{
  "experts_per_token": 2,
  "d_shared_expert": 0,
  "router_bias": true,
  "vocab_size": 8192,
  "tie_embeddings": false,
  "init_std_qkv": 0.0209,
  "init_std_o": 0.00446,
  "init_std_down": 0.00446,
  "seq_len": 1024,
  "steps": 7242
}
Below are experts of layer 7 (counted from 0) of a mixture-of-experts language model. Rows are named router (the router's row for the expert) and show model dimensions 0-255. Each number is 500 + 40 x the weight over its row's rms, rounded and kept within 0 to 999. Numbers have three digits each.
After each expert's rows: a language model's description of what the expert responds to. This comes from a sample of Wikipedia text that the model never trained on.

# expert 11
router:525563547442505461499456456454525493524446479566539483491519572460500487474497533452498486548451521503489547440501455509458534481511554492500512568470531535443538546568520529496491518543467473419496545492514428455503529465494510484444524604498520469421473461500535508550469513554519442513439567472442463560490522458436538543463486478491477487493415502442443489546497558448385477593566458534515541524453530557512450428455534529493490485525466528519521441551457477464531475547520542529481398565467513523499506481455546533466492564591528516560552517477467588519508452519505540438505498471440482493496561475549512531514468437485589513463491493540428524524477470472536492506467505506479470514560450559465521529564567490567544525490482561458553537472517506507540473507464544
What it handles: Opening == of section headings, table cell separators, and capitalized title words in award or institution names such as British, Best, National.

# expert 19
router:473499588456567486521455488474488448534473505506507468531545591515517475545487462453512449456462506515545541483473417499505482464528568530471469523538498535510523516527534551501521429589464486479438514504510459490541540540489504521468486492533461493485418459466417518563533543508528462533444581474495530513453531516479454469511510465508528418437500471498429546538476526514485463488514493570439516485505555578503445487513504557495524545555439528534513423537500491495516419553521493532472461518435543573458532500479556490497571532547442553486514569500403525495446493493496529478488480516492427489625532455545481485501508464457485465457485438544419599493503530472507483470486427518465461526470470522546496505530545539508549564479471506416525538443534493518542515409494596
What it handles: Final pieces of personal surnames and given names, such as -ić, Johnson, Smith, Singh, George, often followed by a birth date or verb.

# expert 8
router:440502549512473479494478474461567489524481509515527537466495496490490439540487481506480536460508526536536522499436479431439486469501544511546564559473563539416577538519554554545515453588469534476480546566412437487543488443524480473504510519540478489427461497448444533512446536467577481494499468489530529551492527517466504473454462456515504532480484473486512566504502517513408473480544516495420500476500511547447446502494487534425512514549434532480524415557569429496418508542503542437486460465404494571421524464472522545511511491484476527466554488465450565503532503423564516484461426499482484508603512494505474447502511461471471455468408484497494543522502553471515550541528487564538536570515420507538487469514496468513605464483470537448482592473527477497497461528530497
What it handles: Short word-piece fragments inside longer words, often names or Latinate words, such as ac in peacekeeping, il in Romilly, col, cul, tis.

# expert 50
router:513536535503549412515422479486487456540478542500505559505522521461510471509522502500553424481487527506487458511504505474467508414463506510495548506469557519429477516532484542567474475546432495427425515521472495461539541491392500493482572635484475565502430466460449569512503448501583460508531447459442563534517514461487484511466499434543501438447443483514434523556463549400444410512516542517459505533482510577509479514510492616540479475523423508474492526601545470497418545552493483556530489504515511457481470457504485512532517547527503566509491500493475516501490484492521507550525466498500462578485486460524498525476450542465566510505441513448470594498527521483500500476499510558444497505503457510531528509532568499493548513481456515427554430530521452547481460463528559
What it handles: Inner word pieces with l, el, ell, ag, ur, pl, ett, mainly in names and compounds, such as Gielens, Roseland, homeland, kettle.

# expert 52
router:455514512461583488513494491541479477550492550512529497547541500476533528524541480488544479489477481542541479502475439510497515447541530554504477546544587534461561525520501510493493451577493482445466533483475510454503451403519495463433513555487449495468443470522437473518497565565534393515404501443532519519471518519475401471551504468535526453486471461452445505559495611519450437478567393461450518527484477561440486465492466532499535497532438550497525457503554493505433447551496491489494471487504508567495540495472516514493519524507417573475586598493437522477511499530566536434457494428536483457574536499534453474470488459450501504466488505532481552562503483485497536499464449583520510540475492564570475514479519485522495557527475549478575509497532500556556504465528564
What it handles: Commas after introductory year phrases such as "In 2012," or "As of 2000,", plus where, when, that opening clauses.

# expert 38
router:445518514497574489489417453484453473461472527475517515448542553446526449531502495476530488506479466519505557477449434485499467496576573550551518531530473564530555552494579506515476460529464500423451532517515437485532487465516558452414461533537472509440454473451496557512468506486474409531476573464466523492472526483487390543407467519520487459457465483480458543532501513531477494531536530536470561527507505452469451490451477535478497496599435500564514493500493463485498460560460490514486429510469563576466519506449574469459609543518425532452552517519400523469469522453505552430493428506472495493569500482497525477488471484511502492476493459471446537551556530445479553459480397525484458523503474513516514529519531492560489515442455545436550532442519474534485512436512525
What it handles: Plural endings and plural nouns for groups of people or things, such as players, farmers, hurricanes, members, students, departments.

# expert 7
router:476494522491507469489430446477489465520493523535540496577503593504540506499538478457545463481502513541495510457502458448512493441511520498506569510493540511481491504535639543556503450576465474471533480529488514481526521452482501460507527557524461466442400470489474576527507558485504408466445558466470503523476518434493492522479445404544476468496449459456417544588493599523440443483560469584467531500471505520470484478463522573436507512542447525492528446538471383485516473524515446511525468499455507553485490490453571488544531544552446526496537533520413541488468526428502550421451481459462420506532543487553530514507475462434535525485519466551450495575508510477504464486508479544490455497538498540513490530503530466520538547504465543429566503442487478511567521498540505
What it handles: Symbols and variables inside LaTeX math and technical notation, such as braces, underscores, carets, minus signs, and chemical or chess notation.

# expert 6
router:408524538478482484525460474475487456573495539551524489506558536522515456503519473426544501527496531516545482500467455495529485508505556507434457557532490528508490576487503559541516493549440482462453553527474509504538516539454586476466502542517429468492435492488464538546457554561508494523449557432451503523464495488453424494534485456552555482446515473479454520533478544483480501527552488539480510506518538627432472469492470563476554523576420587509549485556490486515538458563506528516464439552478548581474561486435604497508508518597488520473506547514429536493525483491567520468480455459420460473543500498486460526498460474427481521499500444470386509568517511426538541484476514526443471523497474540522505507549542558515534567472443541420494495462508471494473474482500536
What it handles: Adjectives and adjective endings placed before a noun, such as social, political, human, racial, sexual, respiratory, gravel.

# expert 39
router:411541529435505501502480466473477474507491496527488506448492509426566474517513512497472475560490537536483479437489433501419504528524546512440545522580474533375548482559614524511523463536521490461465577530452489465582464469433521464454529560526491535523482470465459509537486531536584521583401513471486515489476505505489483571465446445553481495462458518457461575608470486520422442539503469490480531532495509566488521486485518500433505513523490511515556522533538478490477485469544525583499438473470505588423522481498543460516557510498448500489516502506532498501480478479547495438440450451474462529493554463501496557523509501502587544475521495558442503553503547450522456481495436509465488540486457511477497514474572503471570526522436495409503465536530463523565444436503514
What it handles: Mid-word pieces like ent, at, ment, act, ult, r, as in Sarmientosaurus, Tolentino, temperatures, plus zeros in sports statistics tables.

# expert 16
router:456508561430533479535509460445502457532484513533557505462492552434571475468545519457567493509483492475509493450434466494422517451530532493480552447485545513524553570454530569531553478558452492429520536502506475483584489422464521441496586557506468466504465492495500596467455544560539477514497546455450498570448560490427453552469464478499513519455479448499518542596482533446408433505547513447485512492511480561476379446491506585431503498501516528485508489510551465472498480506533517533517466522424496554484468446461538505480519524510431543510530497474404534485446449472540481475474491464456478463525532532523441553423508496492483512475506508508463520533508529498492525517408443532452432547527462551500501556545536495559493532445511511460508524517528518538578533460513540
What it handles: Capitalised opening fragments of Arabic, Turkish, Central Asian and other foreign names and places, such as Muh, Abd, Afgh, Bak.

# expert 60
router:528519546526541462546469444464526508512483526509505575561569546457475469503534484465574494443440462523495567431456504487474513438537520535483478474456536555480512604514563529518521460530470463512461491526450465476532538481458555475461513614544490443449459491458545512518471533526558486488417465468514535535511542475516478536539500490482543442467438499468505570578472509534478442515499508513487546549515490620461409483500475518467520527550433518474517486576523493533443531528508481497478480471484509554447520448491513459482572662495490547529491502452443493455490485493532520471535465444451503509457531515490502475468476418474570481473480507499512522523533501475443534458469484475527467439445473533466507491505512540501532474474531484390495585507498456503645487488538512
What it handles: Single letters or short pieces inside names and abbreviations, such as B in Bailey and BPG, u in Reguillo, tu in Aktu.

# expert 35
router:441539525461470509581484482472480462470477513572510519474499584485505405535484495476451497505456562539519480490499465519422482503521554501510502550548536518431553528525518531534505469574439491446422570519472508495499501470499535493437495532513478503455467495539441515523485555498541503496508515402489539511453519521477462457550460500504536491475491489443451573519426504474484491560532509554476552540434542600424419440491485557490544541549423509518515463531414518508479464555528510562470475540506529545493514450460565465503548576552473571462490530436450550526525493429540506466507478425469458469517522490494465513475486500479455498509452497475400544542529533427530543474504477490476423522530482547558518456552583554511560496442478535427528530485550434554502496496515557
What it handles: Job or rank words and agent-noun endings in biographies, e.g. General, President, Minister, member, and endings like -er, -ist, -ian.

# expert 42
router:473505535464493532493488498508518411482459580490483522485500516470588432502540491472514503490460490534525486439468436456485487509500529520489547534495545537536484489522545494525511470563463499482476505482481491446552523563517548456442471525513457485484443494423477549488492523467525393503439583452465475513517541522461424545441447397524521522419450475470446481563461548491444475551486496502458534506445491497457405455460521573423595502545434515561538460500458486507403471508511494577477447521514529585493497410465502555474500501535472517550496558483423514497479470435519457507461462471455469482527504478536471526458405554528496546455488462483406518518503490533549506491485434476494491521515467536542472520525515504503484487481459533367559571477491490507478504449532534
What it handles: Past-tense verbs and -ed endings, often in sports and conflict contexts, such as defeated, led, helped, killed, contested.

# expert 32
router:475520597471543482496503481500458516516471577528532591502536559467545509564497526500520459523474531523520521371508485505471496526475539504512525444546472523502495518490481506543524489512494498465489565484471426493542445447500503484460555557522495475441471542471450544479457480560496518510413530432507521585519532508519451547513432479486583566494452546420507567575468602493443475486536474588455484518524489504462458486462482553408470523518438505500568443528525441485468503533542458485493463500524486502487511472454548594530562575564475508420506535523489563498430545492511546478464466463464437469511544507554509536451484444539516536445467521519425569495514516432537510506476480525479518562534437517494466521522476483560482539462486481439512553499559524480579451449490507
What it handles: Pieces of French, Romance or foreign names and words, such as ou, au, du, de, La, Le, as in Coullaud, Sautet, Théâtre du.

# expert 31
router:432475508516516532562509418465449469482458506528537534512515532466537441528540469457490496497464526540538529455468432484483488423492528538505513552451496554428558544527531538531479464524411463475479475519466520431493547487558570462435547568560493513463473450404507496523466499460529459516458492459566446482461526448476487523438468471577471549495470466505505502516524508563441437518544501460528555486497512533489462458451467559451505487534413512464529467530531408552449453534474513509462443503474484419546518481481570572495498536526452571446509638511478579546464486458510487461478507428406509545576539472513485522486468452486548529464496475518453506542546519428521457498478462525430457578457483482502516488488544484499514512461508538455552494501501478550499445456506530
What it handles: Possessive determiners its, their, his, whose, and the word piece ic inside words such as suicide, chronicles; also table pipes.

# expert 49
router:416509523506502501471464481538512469525421490552539527448517516527547481498529488494583477490499473534499518495438446473544479453538513547541480535465569510466419481529533520483485473511512516471434518504471541476547525512505498479513530588561486445475411487514410510491519544518512420551444517456496493550478541507485440612453471505512578522472451530451482557545420529496435459584500490528468549534478534495515375471507505531483493515534507520558586457590561480471445475585466485564464457587484522472496518470492511481543489624547480495463511505476515509482523492500535516524533420489497459460519503505535500517473476498477482611443498523518533532537539505457552495454488471501508556571479469477544498545494501505513528544502431505403555490471533508440562455458556529
What it handles: Umlaut and ring letters in Scandinavian names like Ehrenström and Järund, mid-word pieces like anc, tur, der, and heading equals signs.

# expert 9
router:472506509457510462512531507479491430535465563543560543517510574458538459510510474436539515491456535504542532511455479488510440462554548509468442511604471478499553556491577513537545473584508470460497522560484468469572508527522568441476560502532431472483426442518470604499492536549497464566449626506495513500510479502416449474562450495520531472450467501471486538588469501468482459496524456548433572531505473558451472494457500545486493474558390494548551448489532526500450498577527474551464493509431479525481492496467524536475542529543442462494471508523454553472510506442477529498501503472475456513555520492552450477496442517487538468515554511461464525551472553503536552406489463482444492521503504527530507486544542547481510496487479537395558535481557521530567545451507516
What it handles: Short standalone tokens and spaces before table pipes or inside place names, such as cell markers, position codes like FW, ISBN, #, and particles like nad, am.

# expert 58
router:455535556466509466549451472488429454503499537555542554522523534480530446549546463433506494499489523519505532432515449494512475483522549521488479534458551569506546553488546539529501480550489514495469504498478463459525534489473604485489490524525465453446446425502465532552466534533509440536479562419431529507501519478475469507557433474501462432493494407476493505571469547459479474472536508537427556515503551608465479446500526539474536491582433518511576435532484524486473417546513465524450512536473518549451529429442570454522499501590485490442522551528492505453497437524546546469473417506448495496567528470509470519447482433431440533446503431513401501545481496502524499506490455497483479495471507483481455508567559516527544542449423551466529553470517432501495485512532506
What it handles: Adjectives of nationality, medium or field before nouns like football, film, career, such as American, professional, television, Bollywood.

# expert 21
router:439524584496545495530504512514471430471526520485516551545533546446554456515505451500601457493500525483548501462480479519512453536557571527465538490477492555467567570560529557544493447519522503455470507518486446447560529489488549489441477555500462477421453466476442517499485537479580517503492546473474535542489507460488466506450456484518461522507468445478447515586518540488412464471524479540461552523502535471467458467465543530442517509531469519514547473530504425469480460569478506508471499476430553617561489448490586502457535484466451547514478548473424493463546414474506581526478494546445469497470502491486454578481511524406597484491500450502473514517442509488546497436466447515523465542454462503519551497514550519558526563431475554425526537473512484487527447505554546
What it handles: Word-final -ing pieces and whole gerunds like training, opening, writing, shooting, plus word-initial capital C and the word All.

# expert 54
router:464477542538557445503480436519425423505412447491474491538490527513531408532520503494561509512480501546528518486469483456475464457526543525494514545512509541491532529591621538498500470525489532478412526552458477505518492490434550457472522595455476439484484455493458534500450530483592453504488512469523555512514533460457449464488457459514528523458450441489447531563471547455454409518513496516488510548508562499475533499488490504423494538546445528473507498521550427497464442513546471572499485447490540536491501515498576518501556565551494524526534526410488527506492398520488512482494481482456433531556532451528502560520450530421469485484496455476489566497506556482490535479493479499467453509420494511554480551540551561522563574468468524426518503421449506540519501409529525
What it handles: Pipe symbols opening wiki table rows after a line break, plus sentence connectives like However and while.

# expert 44
router:496494515482549490504453476519463484490475540523538499575542529488500523470530495481624468503463536492516493429462449502471516438486507520518534551443495518444508513509528514545465449474545512506449523479517435491520516412503599478502523557511513438451449471482493547465537513509502431529385520421480550507481478448456519533405473486532512501487476480502477534561477578506385485519547456543477478480458528599511420529481590491445535510537472518516472481542549463559449495504481555533480443555502486504434525428438563478506509498484463485535566510540486470462461527514544530500488455505469495539434500515503509586474532448456509589428490460466510528531479517443472566504458460497461489500475451559543466444496573484518498506545449485435482527501538503628459440477535510
What it handles: Short English word stems or first pieces of words, such as ad in Dead, ood in cold-blooded, head, hand, law, week, album.

# expert 47
router:480539578400551542491507479456424465522444504592459480531471514480499473527543547453516469514454519578525530475494503545483511487525511525463498560529582552526594561490531532500531465555487496528496528490437459510517537436458529443501519575514480479466482480482514522514464529554595468510487583431502518562500518468449476514488494434541509519510459511512452486529469578469417518517509484521421538486482540525476470443470554552482540541515470507483469460493493365429493425583472520505501448537535550530576539454443490513482498520491488555478505492488493486551492419509577475422463450470470473540515535506566506522478506476513559483491483492466496539545531514517507480501478486503494518523480438617481463572499571504527528532498488492438497523519520459472591529459619498
What it handles: First word pieces in infobox lines, table headers and list labels, e.g. Dec, Rev, Rec, disc, plus | separators in sports tables.

# expert 27
router:454522545490514490489502470471457482540449554508507537521557591486551476537497483477550487475466516499527543483455424482535486442507589517464499490530543512512514527559523544516530466631463482481420537525471466508540532514482565481465528500553485460483432443497438514519492573508567485495468568487477516512465497530422459491489514487535511411455485487484411567530496511456498511497484482530428569528487490574488484468466502594497509523535397513531534430560483523500527401558528494536472430487462502497463539464468558485494601524566485552535506578456427508474430488493508548497495460480473471497603521463503507497506528462452485511512492436501396550550491492433520538462490474522480473536508506505532503528548545520543497528459474555381471511476528472514492526447490578
What it handles: Final pieces of foreign and regional proper names, mostly places, such as -burg, -ville, -abad, -ington, the ur of Khabur, often followed by River or County.

# expert 3
router:433515536453490516542486477460434449530466552567544528559568583474535467507498446486571479473496504531544520517500478487464457414501569540452477523489534545465502563537566537516505482560528456501530535528473478430520564408454468442498483635546472505491435442479522533502508519504520456495442555499506536510443503480430484541463451440485489462473470440466483536557455539471432466490553440536450499561447544503498524503461566519428512535523453537462522452516559495507443514561551467573492490538503485527454535496459513523463541598462412520502505532520513505489486387442482549474488482433456491512529526506532500538462500461478512479484475484480458505538543602497516550443477505526456497526492454514510475504537509555559535516501453562472488507448525477543581482491559539
What it handles: Single capital letters opening a word or acronym, especially the first letter of an abbreviation in parentheses, such as G in GPUS, R in RCMP, T in Tuesdays.

# expert 41
router:421511559497525509490458492454445437469491477474510567549582555496480442501527499505551448512471531526518508480472460506455492445498565504469516527466523540438481538576617536549492465586512432502524569498428503440513535437484521534521520605522497499460425514503517525525526559502514479492450526513542539531473543453470422523469516471510503519471469424494452554561467514522419478515502422563504542496455522511450489485472578514429482537529510498467537439516539449515453503494538458559470492530513467525493515499463560452461533583528446473490531555445492516519473424475521501482488451473501474532527535467540486537506579475459591514493503527517388538574527534493495539491476474502476517557510485523499518513527511510528504533532494541410491495471535480584574456488618561
What it handles: Uppercase letters, acronym pieces and digits in abbreviations, registrations and codes, e.g. FOCP, CHESS, S100B, XW767.

# expert 61
router:478540506485519494493503483468448436461496600541529545569538515491496433550516486482498463471455547527510544510530471482459520472518581551476515526510532548506522564509599488536490468549439484452493532539449438477513508478499495527504478563510469503468431455482412526528433494516541427515439522419508538520467545456451560474486478492513502520478471404511545542565457528482421460499517473551469498517515525506434509504480510550491499528498448486521553465490470459526516466527512538482487491573516468527456496523472552512433570553501441535457503529465519478475456409397521551458473449460497466497556572474496468501501496513460568542524534506488397520535513559455546538489497461547459470522545484537549472458543545486489554544525489513332532548494464461533525483404560500
What it handles: Hyphens, dashes, and slashes joining compound words and number ranges, such as east-west, Spider-Man, red-tagging, 8/17/20, and minus signs in tables.

# expert 13
router:481523503554517480528445509543535508465509574480575553504564488489485481536532494473448510418528478543528543493456463478522488441550570555494588482469536550458510466484545518529490434488454487472495470508487445455545450391444499546481528551515479517496464367459467514488503479436575424511465470478501558520498507490471449495471544404524501546485424502487434556581504595481434521547558504471451521459508484530436493486450542571448529521533438514483560519510489480472525461565520444473498487571500481523486496508466531512517554533501424536464535588517455471464449492436508518440474481457449508546490533497477479519529467541490503516449449518491472551499546524493516544505472478540477441512512479520512417523488493474447513506498519531357549526468533514523491438428546483
What it handles: Word-beginning or mid-word pieces ex, all, inter, eg, ul, ug, as in exposition, palliative, Grzegorz, Herzegovina; also line breaks in lists.

# expert 56
router:446526532439575472515464468464475458579471513427514505520521523460563440456527486495496516486482522544442548489504506529483499461530543534504528493444487486472532498495568477526547434547511486457475527525438482460525465454480522500505524631531483520454468432442460502503503495560517467521439493435516472540515557499468460569437539447504560550447483490419450532604507517473502445540521443523446483496520495555506461463471513573478531476553452542551533427485544497529495430546518510492498501507473492467457535504496553569496492534584502474507531568488400525554417457433533519503486467466486463542528547508531512508494440468463559457436546499469502520553583515496530533411493474537518441482418464542511521546507486493491546498405452534454518524488500470473576522466596495
What it handles: The piece it inside names and words like Sammargheritese or Korvettenkapitän, plus fin, val, him, and closing brackets before line breaks.

# expert 22
router:398564579463585525488477504435539513552490494545467469484521534462527471510511454514501437491433487510521536495539470496555502503521524539460556541491481528487531530474563541469504460622501471491450495538453474482583492508496547475456496545529466485495467464461457505514526551581525432550530567482487506499485546511462425521491446441519568470442466448476428526605466564451517480514519482541431533493486502544455442524449471475513513523535454502564554477529540482476470466595496483490485484582499555550516469486429470509493518546560512531467521570536401499480536447431528530443481443507445483507543530493535470527474454401480517521521480504494476510528498539524510508468469434526510482555518502486457473552526534570547528487499469515410541489502492492499567486402562569
What it handles: Column headings and labels in sports and election tables, such as Votes, Apps, Result, Position, plus closing parentheses and blank cells.

# expert 62
router:463500517536536482534467490499510475479488548527528480587504529497538463517505492500548527489506488512549518495617469502458495509474538530481529508503489530389437517505573517472515464559443484492472489522455470487511556479500516459473515579533490487527420385470495522465476540462490486532391487501500457514518514511457469554418509470538483545472468392516410581565511587460478497499558474512498496535529506547404475454498510500418505530531457541491529485485556377490493430488498520532485427553466463499494509475483499482511494483483491579478529568457487521519448393497523533564464510464473447535544538431515430541516463495454566508445463468482394542495508495532544495455468453460486503534485503491537504523500587483500438549513444542434507478474501458566494446489520534
What it handles: Word pieces such as ast, mod, co, cop, cross, ust inside words like mastery, astound, copy, moderne, often near tables or coordinates.

# expert 34
router:455549550453449505537449446526502490508481466467552506518544498432484502521507496487566455469519569464494555506397481475503567379545510532460597516438576524411549517525510487508520482514474516557507527543538533467461477455527545514496552600571469498430432484467407559512545487513484449564469537424471558524511576481490494492498468463516521517432477441552444524515525514544430508529505471536438550529492506611502475512495473507500515533537527506529483504475478417514434513473473520526522441561496486510479508458515539525528575589555482530487553581485469490566483464447542508482494444434529482525507490517496483563486479455464525512512524502509483506511497459504485540454487421473474535509501481584559470498498513478547564510478527543439521511420571500485519471461573495
What it handles: Middle stems of Latinate words before endings like -ent or -ence, such as comm, resid, im, id, exist, viol.

# expert 51
router:446549558439561498488508526488518462554431525492555504468511521483519524502511509486621463540492525567499491543504483512490480405485532530532518533507476474480590510509516550505514459581448506514513522535482492472535557529512513529438565540504443420388473495501426551467427489489533411493531533465429488535499532477522512502500478441591538508465486498498494559515506570491489465541548494477434500447481512597486471495494546615447554488495476515543528416574550419459478486544508486566455496492467521550452507415482515513533442542494475545451553502456512536432496533554591561502535476486511516479505564469457501530485479492481531469492425500465486591520546492467466548503520471577443544507506471567549450509513545519498516499471480512473512474475536502564519488496572536
What it handles: Opening consonant-cluster pieces of words and names, such as Ch, St, Th, Cl, Kh, Bel, Str, plus mid-word ill in sill, millennium, Trujillo.

# expert 14
router:413495495521491473556474491466541441543513560493570498506472495454490471528565445518549512532488538508518496437477458477508490510513499568426511550533475467436496517525590523512530524584481453446504496515496482511521503560433542464504543613552488499509487545468509470517461538457512438509465540550435520529446549488430467484522491451539530557504443476476511533500498578461414490533518519468490563548445510518497481497485497568427488498531451540542540541561511441478517519592521608513476542517445486525456512472427550544474557541559527480500585523470438563506489462506507491505423432467384444524546493449511471502473524492514533534465517430475451561510512498486562541451509478471470472543494524496507437476474494562506479528418492535396527566464494521512465468507547512
What it handles: Words inside titles of works, programs or places, especially at an article's opening line, such as Just Between Friends, Goodbye Mr., My, Your.

# expert 1
router:429527521539474527513497415546494477534437519567577515504492541459544390501535500465615440514497537473523512478551452479487554454505571530421451488549542539485536513526490507527520505543505486467488510587488471477504549448462532442480521557507520500459461480486436546570491526507514403550440582412577547540504566440461480479472469475573579491514458466496446532545499544463450470506536456525466525513490507531481449504446472567467548522514495497452535447483494482509470452583479459523526432497451489527516513478473477499485490575531445519474541563519506552491479444499535559499493472429526443487484521502509477541519432503463499475455454445446434550554469500491447476575475482501520500456478463551484450501515524483604472530531463542415479514496517472557533480467537526
What it handles: Word-start pieces such as F, ob, eb, lab, publ, Ang, often in names or titles, like Film Fest, Flanders, laborer; also table pipes.

# expert 23
router:497533528525528484562494488502484471523429532513537523544517538494552488535542493497517510521462518498551515488513431449455520495520503507430570491482581584512643490517564506527560439557422483463481523499494485481545500457521523422440497505552456482477502541478530557565441505485527430474469538476527445560475499489496491445487453454545519586462415483463420539491446514467506430488501466533471510531507518497497459435465522528422525502491483528504519520554553417478417451522505452529433428516502435517480526460502475476482483560538490520488493539488490529454491467414513485486509446486405498487534519468550495553522418529472608529496443463485431522534520564461492553557456455593473513527486440551496533509543512538523548580445473549445550504497524471511534499482515506
What it handles: Action verbs and their endings plus with, for, after, despite linking clauses to objects, e.g. make, provide, citing, despite.

# expert 45
router:454506516531542448514469513504505479511461532508567566484535510418526455493523522511572466499487506464505536480468491464473473393561535546500519502505449542465570537484583525473515495640510430471452530543481484411509534451485531531497513568525419528500467470495426505517510545437521460604462498462515516503492550451431437483456518369540553531482461410494453526539445592536460469514534515502511564549501517534496424524528502509438515533494478524543532460508481505425506440480494542545475533550495494541446511475492533571465487577515482496472512546465460501503482472434537515476440449441463461525529533454487508509482438528529547536508479504502457531526518509497562548414497450511513514457497480448521523461470524493547546511481516565433555509443549483480531479493569454
What it handles: Wikipedia subsection heading markers === and ====, plus quantifier and limiting words like both, either, two, especially, particularly, except.

# expert 4
router:517515530466541504545490448484511467516445553520569511503509556513515481560553470500563465490475535508548533479474456532524497476503562522464500513536508545521548552515565565508579497602515443489491525497492472478529522511470556438460544546534490448458368447480500532523482516552530445521470552438450503507448477505455437510518497482491520511470411548478446534552480482503508478501494475535411559523441462489513430485480482564502515527546387548545542484592523523484468414517524540493501431489404491560481531473433581490545580501564517523442510548522432534463458499404533559514461454497449446483577485494524474488498501492492574506444482477497436517560511543410512517470482478526470425510484521540504478517531516504542476491470482505420499560463479495534506476457492533
What it handles: Short words and word endings inside song, film and album titles, often non-English, such as You, Me, Love, o, ng.

# expert 43
router:445501513476493495486485493479466438526480553506537515508552555487488459480512491502486447487489534555523544431520411507512452459522573531480463521535513563510547548523556498515451477598505448485483524496462482433517487511503562482485522484513471483452405480481415588530488565600485478502440546475482536510507534508472482487498497500512502409497444456473424520539422535451469501491457480488408546515485511551491467467469547582507495540576409521487560430520524490482490441571520482538443473526491533562455545475470555444499566582568466482499530555473403515520474498515504501478511456518475455538571536434541497503525493458502525508466511455517385525584500491462504515491479475511434495526509474488535508506574541505542498556440501542401503532452532469515500485471506596
What it handles: Final capital letters or pieces of acronyms, brand and organization names, such as IUPAC, FARC, Xbox, EICP, plus words like Racing and Records.

# expert 33
router:476491528502451474557457512465466465605504518504468526421559521464495518513505492490529482515530499543532544468470469546469492467537513509427534487450544486485473533525558453505533500545430492491481529526430478494487505444456475427473490553471455476518483521429485526546468555512528461545441536452541506544502535436496487521483541417505578523460429462488528523618476505482475460509500523509454528540463495506508533488502537475395526483515445527505524393528500521573430423500491494456478482449452493523467505432487493452519492589497424575552501533489462549551477413509533484447522466502484465559569531509544538528487430562443606474499458462458491518585510528471503502461516463502445538496437440523521503520528555526520537487435498533412516581521550489536564503513568501
What it handles: Word-internal pieces containing e or M/m, such as he, she, we, me, ene, as in sheepfold, heights, misdemeanor, Martinez, stormwater, Mendoza.

# expert 24
router:492537501466528541518509418446525433537489510542494515487505575495527512550502450480607496484519456504518551495450447438494437495552566566490480505494546515458533560548559482529462475576437465416451546506445499530579569496451543461481523582533450452445452511453424540520472503560503466523470499502475519521484489515496475531501460443484552464467455486383489515554457560495440498540553453459489570518470537507433519427457471502436512502476432503531566514595537486469465476507526456503465477523468523574456494502491518445500507496519507490517556597467483521529486450506469530461472432476457481544514530525527503541523506513428565489479478526555515560496552531493517447531487438552510432558496452528493495496518531573491505532446431512429501574476549498534546527507516439
What it handles: Byte pieces of Chinese, Arabic, Thai, Cyrillic and IPA characters, plus pieces inside transliterated Russian and foreign place names, like Nizh-n-evartovsk.

# expert 36
router:430491567459473469503435526443482503583397517497451548546508508449534464534509535428510486504492493519489488512462439520532507456545571526426504472517465480444539550532523500468490484555532470474510528479533479469541535432478493397509532586517498508458462493536452534479537513507491421547511543432470512504506525453526519516431506395494507501490471438482484517531439521504417463529539496466451524491503489562481347444515503467438543533531493543544576521521553481434435448523491483489539433496486491494495510430478532503493569525472442546460501548478510509503496433489507511459480471529468485489586498507541483524456476482499544546508432513444515571528550523508458493470477453520435562514492481535530443499526566492558576521410515515459540528437539505489580534485579492
What it handles: Opening pieces of surnames and place names after a first name or Mc, like Garg-ano, Br-attleboro, Gre-w, Don-egal.